Weights of a small mixture-of-experts language model, trained from scratch on English Wikipedia.
Experts: 64 experts in each of 8 layers, 64 SwiGLU neurons an expert, 4 picks a token, a shared expert of 384 neurons.
Training: 286M tokens, 9288 steps.
Below are experts of layer 3 (counted from 0) of a mixture-of-experts language model. Rows are named gate (a neuron's input weights, with its number), up (a neuron's input weights, with its number) and show model dimensions 160-239. Each number is 50 + 15 x the weight over its row's rms, rounded and kept within 0 to 99.
Before each expert's rows: "gets" lists some tokens that make up at least twice as much of what it gets as of all text. This comes from a sample of Wikipedia text that the model never trained on. Tokens count by the router's weight.

# expert 55
gets: "s", "es", "ers", "s,", "ies", " were"
gate0:38 53 44 59 36 56 62 34 46 57 51 55 54 38 45 79 49 29 26 41 39 53 11 55 70 43 55 47 76 38 39 65 37 42 62 58 47 45 81 50 35 67 28 50 37 63 61 59 44 43 45 37 29 44 49 47 88 51 46 57 58 47 46 63 67 57 39 54 65 62 77 31 52 63 52 48 40 30 58 39
up0:59 75 58 46 63 35 36 70 39 97 58 49 43 47 59 22 52 54 70 54 54 51 62 40 52 36 40 42 36 73 36 49 55 43 43 60 70 59 22 62 67 53 56 37 53 64 65 45 41 60 47 47 71 52 51 59 28 56 53 47 40 41 39 51 24 39 47 28 60 66 62 56 20 45 68 52 58 49 38 42

# expert 16
gets: " by", " with", " of", " to", " from", " for"
gate0:53 46 47 86 75 32 70 59 61 22 63 45 49 41 32 50 69 66 25 58 56 41 48 61 37 60 51 29 40 66 59 51 44 50 48 41 42 49 65 39 39 31 61 37 42 40 37 33 45 59 33 43 31 50 58 53 63 57 33 47 77 17 63 56 36 59 34 47 21 43 28 66 74 64 51 35 42 76 46 50
up0:43 60 50 65 62 22 41 42 35 37 51 40 48 49 33 59 49 71 37 49 60 49 63 39 33 37 79 41 37 68 54 54 31 70 44 33 43 58 75 41 66 22 56 29 38 52 43 15 53 49 49 44 48 59 55 57 44 44 63 62 45 28 70 55 34 46 40 48 18 39 45 47 43 80 60 40 55 57 49 35

# expert 3
gets: " as", " the", " of", "-", "|", " called"
gate0:42 50 54 57 76 57 68 70 44 42 11 48 63 59 63 33 31 50 48 62 48 37 16 63 53 52 43 41 69 82 66 62 34 49 48 80 50 49 33 52 53 45 47 48 42 45 53 27 54 63 46 58 34 71 64 28 56 59 71 61 65 36 42 27 13 83 46 45 49 47 50 84 58 63 50 37 55 43 28 42
up0:64 30 53 60 61 11 31 49 32 41 63 45 62 42 63 43 47 74 35 15 49 73 83 26 48 46 44 50 61 65 40 30 70 68 67 39 54 52 30 44 48 47 70 46 36 71 57 64 58 53 38 39 64 37 43 61 44 50 12 67 57 56 45 77 51 16 55 56 51 46 47 33 45 44 61 24 65 38 67 29

# expert 44
gets: " the", " of", "-", " a", ":", " his"
gate0:60 25 43 43 44 70 52 46 47 67 36 31 39 73 64 55 59 56 41 71 25 47 12 36 60 68 67 62 71 63 36 24 29 39 64 30 54 61 64 51 38 56 31 53 51 38 58 42 57 56 58 33 54 58 48 39 64 48 62 56 66 44 46 64 41 45 48 44 53 55 44 27 45 68 46 62 55 26 41 42
up0:57 39 53 66 48 89 82 48 43 59 25 36 39 73 84 62 42 54 55 40 44 34 34 33 46 63 79 72 58 69 36 24 23 46 72 38 50 50 50 62 64 40 44 37 39 44 69 46 81 47 54 39 76 44 67 59 35 45 67 63 52 54 53 70 41 35 57 65 31 29 46 49 51 74 33 32 68 36 57 40

# expert 37
gets: "\n", "-", " =", " It", "=", " is"
gate0:28 36 32 22 63 47 61 44 43 30 55 71 32 28 41 77 88 55 41 37 55 46 57 49 76 52 48 30 48 29 54 49 67 57 38 63 37 59 49 39 36 61 60 46 33 52 47 46 81 72 62 45 53 52 20 32 65 54 66 38 68 53 77 38 23 90 44 45 17 50 59 76 52 81 72 60 42 53 32 71
up0:76 45 60 35 52 41 36 37 56 61 59 65 50 51 29 49 36 22 63 50 40 39 69 42 33 30 55 47 54 72 36 44 18 44 58 62 60 35 71 80 59 50 65 46 56 54 42 47 33 47 34 49 76 53 59 52 25 51 51 58 15 48 28 63 74 50 43 41 82 47 52 58 40 36 21 41 65 60 47 22

# expert 54
gets: " of", " the", " in", " for", " on", " and"
gate0:37 70 82 36 62 61 60 53 48 43 55 38 91 66 34 63 26 57 73 17 34 61 52 41 64 38 58 56 65 34 68 43 26 24 58 38 47 38 48 39 63 56 70 42 55 53 46 46 49 25 48 40 59 42 59 56 54 52 58 29 68 67 36 38 56 63 26 54 78 59 42 44 37 74 51 23 70 60 33 59
up0:46 32 39 71 44 42 35 39 60 73 43 64 16 07 58 24 72 63 38 81 76 44 48 45 35 64 52 39 47 61 17 47 68 55 57 50 48 40 53 64 45 44 45 56 45 51 48 65 54 84 57 53 46 79 46 46 39 20 29 78 48 49 45 58 34 56 78 53 09 39 63 51 55 29 63 86 45 18 71 32

# expert 8
gets: " to", "\n", " not", " would", " 0", " can"
gate0:37 54 55 41 51 51 36 45 50 33 33 35 66 56 63 33 51 61 52 29 55 52 60 35 25 52 50 45 44 48 63 39 31 19 39 77 34 75 47 51 43 20 57 58 29 40 45 42 37 41 80 43 56 52 52 30 53 52 59 27 48 49 81 58 41 43 46 39 54 51 56 50 64 51 88 27 57 73 57 60
up0:57 63 63 44 55 48 24 30 65 67 41 41 25 64 42 28 46 37 69 44 34 91 37 48 32 50 42 46 30 39 69 44 37 28 51 52 77 35 35 63 33 45 55 38 65 45 62 23 25 10 62 67 45 24 59 60 42 56 49 49 62 27 55 48 37 53 61 55 58 75 51 60 45 72 48 29 66 54 47 49

# expert 49
gets: " in", " the", " of", "-", " on", " In"
gate0:61 64 32 64 59 50 77 46 74 29 65 43 54 48 39 51 60 48 37 67 61 41 37 51 64 50 49 24 45 41 63 46 61 47 47 39 57 70 43 24 48 51 46 56 61 51 72 52 71 60 46 48 08 34 60 62 63 45 48 31 40 36 54 43 90 59 66 34 13 66 57 47 59 64 29 56 25 55 35 55
up0:47 34 57 40 27 49 43 68 49 38 37 60 52 71 67 54 53 60 68 44 36 46 56 57 37 60 61 71 51 69 29 50 31 33 57 58 38 55 33 78 40 29 54 61 52 26 39 67 51 49 36 52 72 66 46 39 39 66 47 52 49 70 38 62 18 26 31 68 76 51 36 51 38 26 56 49 90 37 56 67

# expert 45
gets: " the", " The", " a", "'s", "The", " his"
gate0:58 51 39 36 67 65 39 50 43 31 76 22 57 64 55 42 29 77 54 52 46 29 55 66 40 53 51 32 58 39 34 37 41 22 51 55 50 63 37 30 48 46 27 55 53 62 36 42 57 26 35 63 53 66 54 60 58 22 68 28 63 62 72 35 58 36 70 68 81 33 24 45 46 44 55 22 42 90 55 35
up0:53 41 47 35 62 65 38 50 40 64 52 31 48 53 59 75 53 63 65 34 57 27 65 65 19 62 72 47 77 49 42 47 30 58 79 40 37 60 48 29 51 50 56 57 48 54 07 39 24 53 64 59 54 52 59 49 58 25 53 27 46 78 53 46 45 47 63 48 53 49 35 49 62 46 53 18 26 61 62 08

# expert 53
gets: " of", " the", " in", " to", " from", " for"
gate0:32 77 66 61 48 40 74 32 32 48 50 42 64 40 61 40 72 57 58 30 53 57 72 39 42 36 48 32 39 42 57 59 82 48 57 22 32 90 59 54 61 42 49 49 51 24 52 29 70 44 19 50 70 79 54 36 62 62 72 45 88 56 47 46 66 62 71 38 27 44 60 47 54 52 68 41 54 44 65 72
up0:56 50 41 51 32 44 52 59 62 55 35 79 45 77 31 48 29 91 47 80 55 49 36 44 64 41 61 19 62 56 62 72 26 06 39 62 41 28 48 49 65 48 40 47 60 35 59 36 45 62 39 20 42 57 36 50 41 75 49 53 68 34 55 42 64 38 12 44 26 93 28 51 28 51 20 65 39 31 69 45

# expert 38
gets: " in", " at", " on", " In", " to", " from"
gate0:54 59 60 41 51 38 36 41 52 65 42 43 83 68 40 14 37 40 43 27 48 30 48 22 18 45 57 56 69 43 50 72 53 30 77 54 52 35 64 57 38 21 31 35 55 25 63 61 52 47 46 44 44 55 77 39 39 11 52 57 66 70 53 51 64 62 69 56 36 73 14 57 19 20 56 40 57 38 52 54
up0:60 37 35 69 52 21 64 55 50 61 45 74 45 59 58 34 28 65 34 46 54 63 47 59 68 65 63 56 61 54 53 40 51 55 54 69 80 50 35 78 21 55 55 58 59 37 57 53 62 25 46 52 52 32 43 26 48 55 32 74 62 34 85 52 61 36 76 75 30 66 50 57 40 44 61 38 71 39 69 38

# expert 47
gets: "\n", "in", "x", "av", "or", "ip"
gate0:21 60 69 52 20 77 32 64 17 47 55 41 46 41 57 55 62 32 53 49 57 83 23 68 36 43 39 59 49 60 27 53 46 30 64 55 52 37 67 30 54 59 68 48 34 58 32 60 38 42 32 67 25 57 44 39 52 51 19 33 44 60 34 48 51 54 41 30 06 55 65 61 58 65 66 55 34 44 61 40
up0:65 32 37 57 34 58 42 68 39 32 68 60 69 55 50 41 54 89 36 75 59 31 63 39 34 68 70 54 44 56 54 59 64 27 61 38 56 58 37 55 45 35 49 41 55 20 44 36 56 77 57 51 61 63 66 71 51 60 39 65 74 23 44 89 42 31 63 58 50 60 40 61 54 43 47 42 72 56 56 50

# expert 52
gets: " |", "\n", "r", "v", "|", "ar"
gate0:30 53 51 28 46 53 69 43 38 33 57 27 65 57 51 54 62 41 54 56 39 34 48 47 55 64 51 50 75 53 35 41 61 19 71 42 52 58 40 43 51 42 58 42 40 43 72 48 50 51 33 31 26 51 67 21 77 57 69 54 63 31 55 59 32 27 80 55 60 63 44 59 54 52 77 30 40 51 53 44
up0:25 58 51 32 50 50 74 53 48 41 61 24 57 61 55 58 57 58 61 45 41 38 46 44 56 51 40 50 72 39 27 55 71 44 69 30 53 66 40 51 62 46 45 42 35 40 71 58 64 44 31 22 31 50 76 33 66 65 60 45 60 21 63 59 38 25 68 55 68 62 41 61 43 57 77 34 29 42 30 48

# expert 15
gets: "\n", " \"", " (", " or", " ", " $"
gate0:47 61 77 18 41 60 48 26 38 65 30 35 44 57 58 37 34 44 48 37 35 58 83 26 41 52 50 42 54 78 59 28 55 78 53 43 18 50 28 53 33 45 30 61 47 38 65 27 16 64 51 50 47 47 46 37 75 60 74 19 46 56 30 68 54 59 56 56 67 68 49 33 80 44 46 57 85 31 59 25
up0:66 66 74 34 47 48 44 24 51 51 29 49 48 70 58 35 46 46 51 49 47 53 45 68 44 42 44 38 66 70 69 45 36 73 63 61 10 42 36 56 49 52 60 40 47 36 34 65 15 64 45 42 53 42 70 37 50 60 66 30 39 56 35 50 48 48 69 61 51 82 41 48 52 57 42 55 70 45 49 54

# expert 48
gets: " |", " 2", " /", " 3", " 7", " 6"
gate0:45 40 57 41 65 52 18 49 41 49 36 47 68 40 58 43 56 05 53 21 45 56 66 67 48 60 61 65 36 19 75 52 50 42 69 29 58 45 62 41 48 36 59 46 41 67 74 35 61 22 42 56 22 70 46 51 40 35 35 41 38 33 50 56 47 48 72 67 26 50 07 58 74 37 77 73 38 39 57 72
up0:47 65 42 47 49 68 74 42 59 57 79 59 57 63 41 66 40 80 43 67 33 52 67 24 47 69 43 33 38 75 07 60 43 44 38 70 55 56 52 47 51 64 50 61 58 21 39 55 47 63 49 51 68 49 76 60 51 61 64 44 69 49 55 27 47 41 27 40 76 45 74 32 54 73 09 37 59 72 63 28

# expert 41
gets: ":", " ", " /", "-", " a", "'s"
gate0:67 46 73 48 66 65 39 40 52 36 40 56 54 75 31 53 59 47 54 33 48 60 28 50 84 56 15 50 37 29 62 41 34 52 36 44 10 20 48 37 38 56 46 68 53 55 36 63 34 48 17 49 25 44 26 61 64 44 49 55 59 30 46 71 59 39 29 52 50 45 70 74 55 50 21 29 48 42 62 50
up0:70 65 47 42 23 48 51 72 71 46 62 38 51 30 41 54 31 85 63 78 37 41 76 51 18 04 60 54 53 63 31 56 47 28 61 57 36 50 52 44 76 34 27 33 55 36 39 50 39 28 43 36 54 78 47 52 56 46 42 42 67 59 23 36 69 76 61 37 40 63 61 63 39 63 65 68 51 48 25 48

# expert 29
gets: " to", " the", "ing", " of", "ed", " for"
gate0:51 67 63 47 88 52 38 02 54 60 70 29 44 58 76 54 50 79 57 55 50 58 26 55 37 34 38 79 43 69 30 50 78 46 66 62 42 42 26 41 56 44 33 60 62 98 54 65 60 36 39 46 45 68 43 58 57 13 73 66 55 48 48 48 60 28 53 89 55 60 33 28 53 33 55 34 64 62 77 25
up0:68 49 58 58 68 49 53 32 67 58 81 70 49 66 57 69 57 56 54 40 44 51 40 12 67 56 49 51 49 53 74 73 57 30 45 53 49 39 41 59 72 22 38 36 25 55 70 46 52 44 14 41 35 70 60 69 64 38 68 62 52 35 47 57 58 35 53 58 26 43 49 44 47 54 65 26 65 82 66 56

# expert 58
gets: " of", " to", " a", "ly", "ing", "ed"
gate0:64 64 84 15 55 27 24 43 39 77 45 69 63 55 44 50 80 38 41 63 76 53 29 65 51 44 54 55 20 44 52 67 46 39 27 21 36 33 42 68 66 70 45 46 49 43 20 68 36 53 65 24 46 64 68 66 54 46 65 66 95 53 22 51 64 66 38 34 39 55 64 50 67 52 43 38 48 31 62 57
up0:43 52 57 27 66 89 63 62 45 59 48 40 43 46 46 65 35 44 74 60 37 39 74 66 44 35 50 42 50 43 56 63 47 42 56 23 38 50 70 34 78 59 49 50 54 42 30 57 71 60 72 33 48 43 49 54 50 46 61 52 72 32 81 42 57 64 27 65 48 36 51 67 39 59 25 64 35 41 45 50

# expert 31
gets: "\n", " In", "In", " ==", " United", " ==="
gate0:48 54 64 42 42 33 62 12 39 68 48 22 48 67 34 58 34 59 43 50 46 55 49 39 52 48 49 30 58 62 75 53 26 72 25 47 51 56 66 38 55 42 62 26 49 53 58 24 40 55 58 45 37 51 54 49 60 44 67 15 44 18 96 52 30 62 51 45 46 43 64 53 70 50 67 36 53 49 60 52
up0:44 40 44 43 62 39 59 14 69 45 67 31 65 76 33 59 30 51 33 40 43 56 47 56 57 61 44 25 50 42 53 53 41 51 58 43 31 63 52 91 67 43 70 31 67 35 62 30 41 38 60 40 49 51 53 57 55 53 64 36 38 27 81 43 63 39 45 35 52 48 60 49 53 60 47 53 30 89 46 57

# expert 30
gets: " and", " with", " by", " was", ";", ","
gate0:64 38 44 30 33 40 33 51 24 39 55 64 44 51 45 37 25 29 70 13 43 69 43 21 68 54 33 56 37 14 44 39 51 56 70 41 44 43 30 56 34 38 41 64 63 71 55 50 79 58 32 67 23 40 43 47 63 42 58 63 52 40 53 39 41 64 64 38 63 57 74 22 33 32 46 21 60 47 50 39
up0:44 48 43 28 79 37 47 42 53 60 45 58 28 42 32 44 48 36 54 44 62 48 36 39 99 50 07 75 51 11 44 44 25 82 34 45 49 43 74 47 45 52 14 55 46 72 30 58 64 53 44 56 46 64 58 39 40 40 43 71 57 60 52 23 42 51 48 51 42 30 51 41 29 41 66 46 62 50 23 49

# expert 17
gets: " |", "|", "-", " was", " 2019", "="
gate0:70 42 65 55 53 77 29 36 34 77 62 44 39 49 33 41 37 50 50 10 68 22 49 58 49 60 45 42 63 46 23 77 41 24 56 31 53 64 75 51 30 45 73 34 49 30 62 23 74 43 60 48 59 62 43 63 37 57 41 55 47 57 28 27 69 52 39 46 43 49 54 43 43 60 47 52 75 76 51 39
up0:31 45 58 48 68 52 68 54 56 47 31 67 54 32 49 37 68 28 42 65 41 63 60 45 59 44 46 64 63 43 69 48 38 70 76 70 59 22 51 53 70 25 36 44 57 70 35 52 19 41 42 61 42 22 52 60 41 64 41 59 54 17 66 53 43 45 60 67 59 65 40 31 47 55 42 46 29 09 47 55

# expert 7
gets: " |", " for", "|", " to", " after", " by"
gate0:55 55 27 57 38 34 32 56 67 69 49 25 84 48 56 68 44 41 09 43 78 40 61 40 46 50 68 48 49 54 54 51 54 57 59 74 50 44 50 67 28 67 56 64 56 44 33 61 47 26 58 59 61 54 58 30 67 33 41 44 64 58 53 62 64 52 52 36 45 64 68 25 66 57 74 48 30 74 47 38
up0:37 44 69 37 43 51 95 47 38 36 38 55 25 50 58 35 50 69 81 60 40 57 49 40 69 43 33 51 54 66 41 50 50 46 26 30 55 67 54 39 67 44 25 40 49 59 67 66 55 60 57 57 44 35 33 63 35 81 73 68 34 47 65 43 32 41 40 64 49 29 42 82 29 55 39 55 37 15 42 78

# expert 2
gets: " the", " to", " in", " from", " ", " is"
gate0:54 53 29 38 51 62 30 65 48 61 45 69 57 41 14 52 49 63 19 70 48 27 61 32 70 50 38 62 81 79 53 28 47 86 24 52 20 66 55 21 47 12 70 57 47 46 28 66 29 78 60 33 57 59 51 67 63 57 70 39 69 58 45 40 56 53 67 71 35 58 25 60 55 51 59 57 35 49 56 42
up0:40 54 64 56 29 32 65 34 54 39 42 37 44 57 79 53 35 32 77 29 54 71 23 42 37 48 75 67 38 18 60 63 63 29 66 51 86 35 42 61 43 86 22 54 31 66 60 38 50 43 38 54 37 38 55 12 56 63 22 42 39 61 24 62 42 67 45 26 71 44 69 27 74 40 32 59 53 17 58 42

# expert 36
gets: "|", " |", " ", " —", "/", " 1"
gate0:58 47 48 58 33 47 73 60 46 24 64 79 72 65 46 64 38 49 46 53 43 36 54 54 21 42 52 41 57 68 38 57 48 65 45 80 13 42 40 31 66 45 60 51 30 51 49 54 61 43 46 41 28 78 21 49 33 47 78 50 37 35 70 45 43 34 80 32 53 39 13 37 49 38 66 56 32 56 67 25
up0:82 64 57 45 24 62 62 60 55 68 14 47 71 73 61 53 39 37 61 34 42 63 44 74 50 57 44 34 50 67 73 33 64 32 50 64 61 30 35 69 53 75 32 57 41 42 73 58 40 38 48 51 62 49 53 29 51 23 33 60 44 55 59 39 79 51 54 45 51 77 67 21 62 21 71 38 54 24 46 26

# expert 28
gets: "-", "\n", ";", ")", " /", " "
gate0:73 24 68 33 46 54 42 39 69 50 58 48 53 78 20 50 21 75 24 60 55 33 34 49 46 74 57 41 39 53 33 38 27 61 51 51 32 32 37 47 28 67 48 88 47 74 35 61 44 76 35 37 44 68 57 48 92 38 47 30 46 66 24 53 47 42 44 37 59 57 61 64 65 27 25 41 43 44 54 51
up0:72 30 72 20 45 55 47 43 70 49 65 51 55 65 27 45 34 82 36 60 56 35 38 49 56 69 49 39 26 53 40 29 30 58 44 47 37 35 39 40 27 66 47 89 54 68 30 64 41 67 33 35 35 67 57 46 93 38 52 27 41 59 19 44 56 52 39 35 60 66 61 68 59 37 34 40 50 57 48 63

# expert 1
gets: ".", ",", " that", "s.", "s,", "es."
gate0:42 80 50 55 40 24 69 62 32 57 77 44 44 53 50 81 30 47 32 56 39 52 23 47 43 48 60 78 42 53 80 58 35 52 46 57 34 20 14 64 38 32 76 36 60 47 42 64 66 48 64 26 41 56 66 53 43 35 34 30 63 57 34 28 60 66 64 52 41 71 39 48 40 39 43 47 42 46 41 38
up0:50 23 22 45 66 60 30 42 72 59 55 58 53 48 39 52 68 64 69 48 77 27 69 53 54 68 35 37 78 52 41 61 63 68 72 15 54 71 71 60 77 66 37 35 42 80 64 38 55 49 53 71 54 29 41 58 38 65 73 50 31 51 73 75 39 46 29 57 54 51 35 55 45 64 79 56 50 40 45 60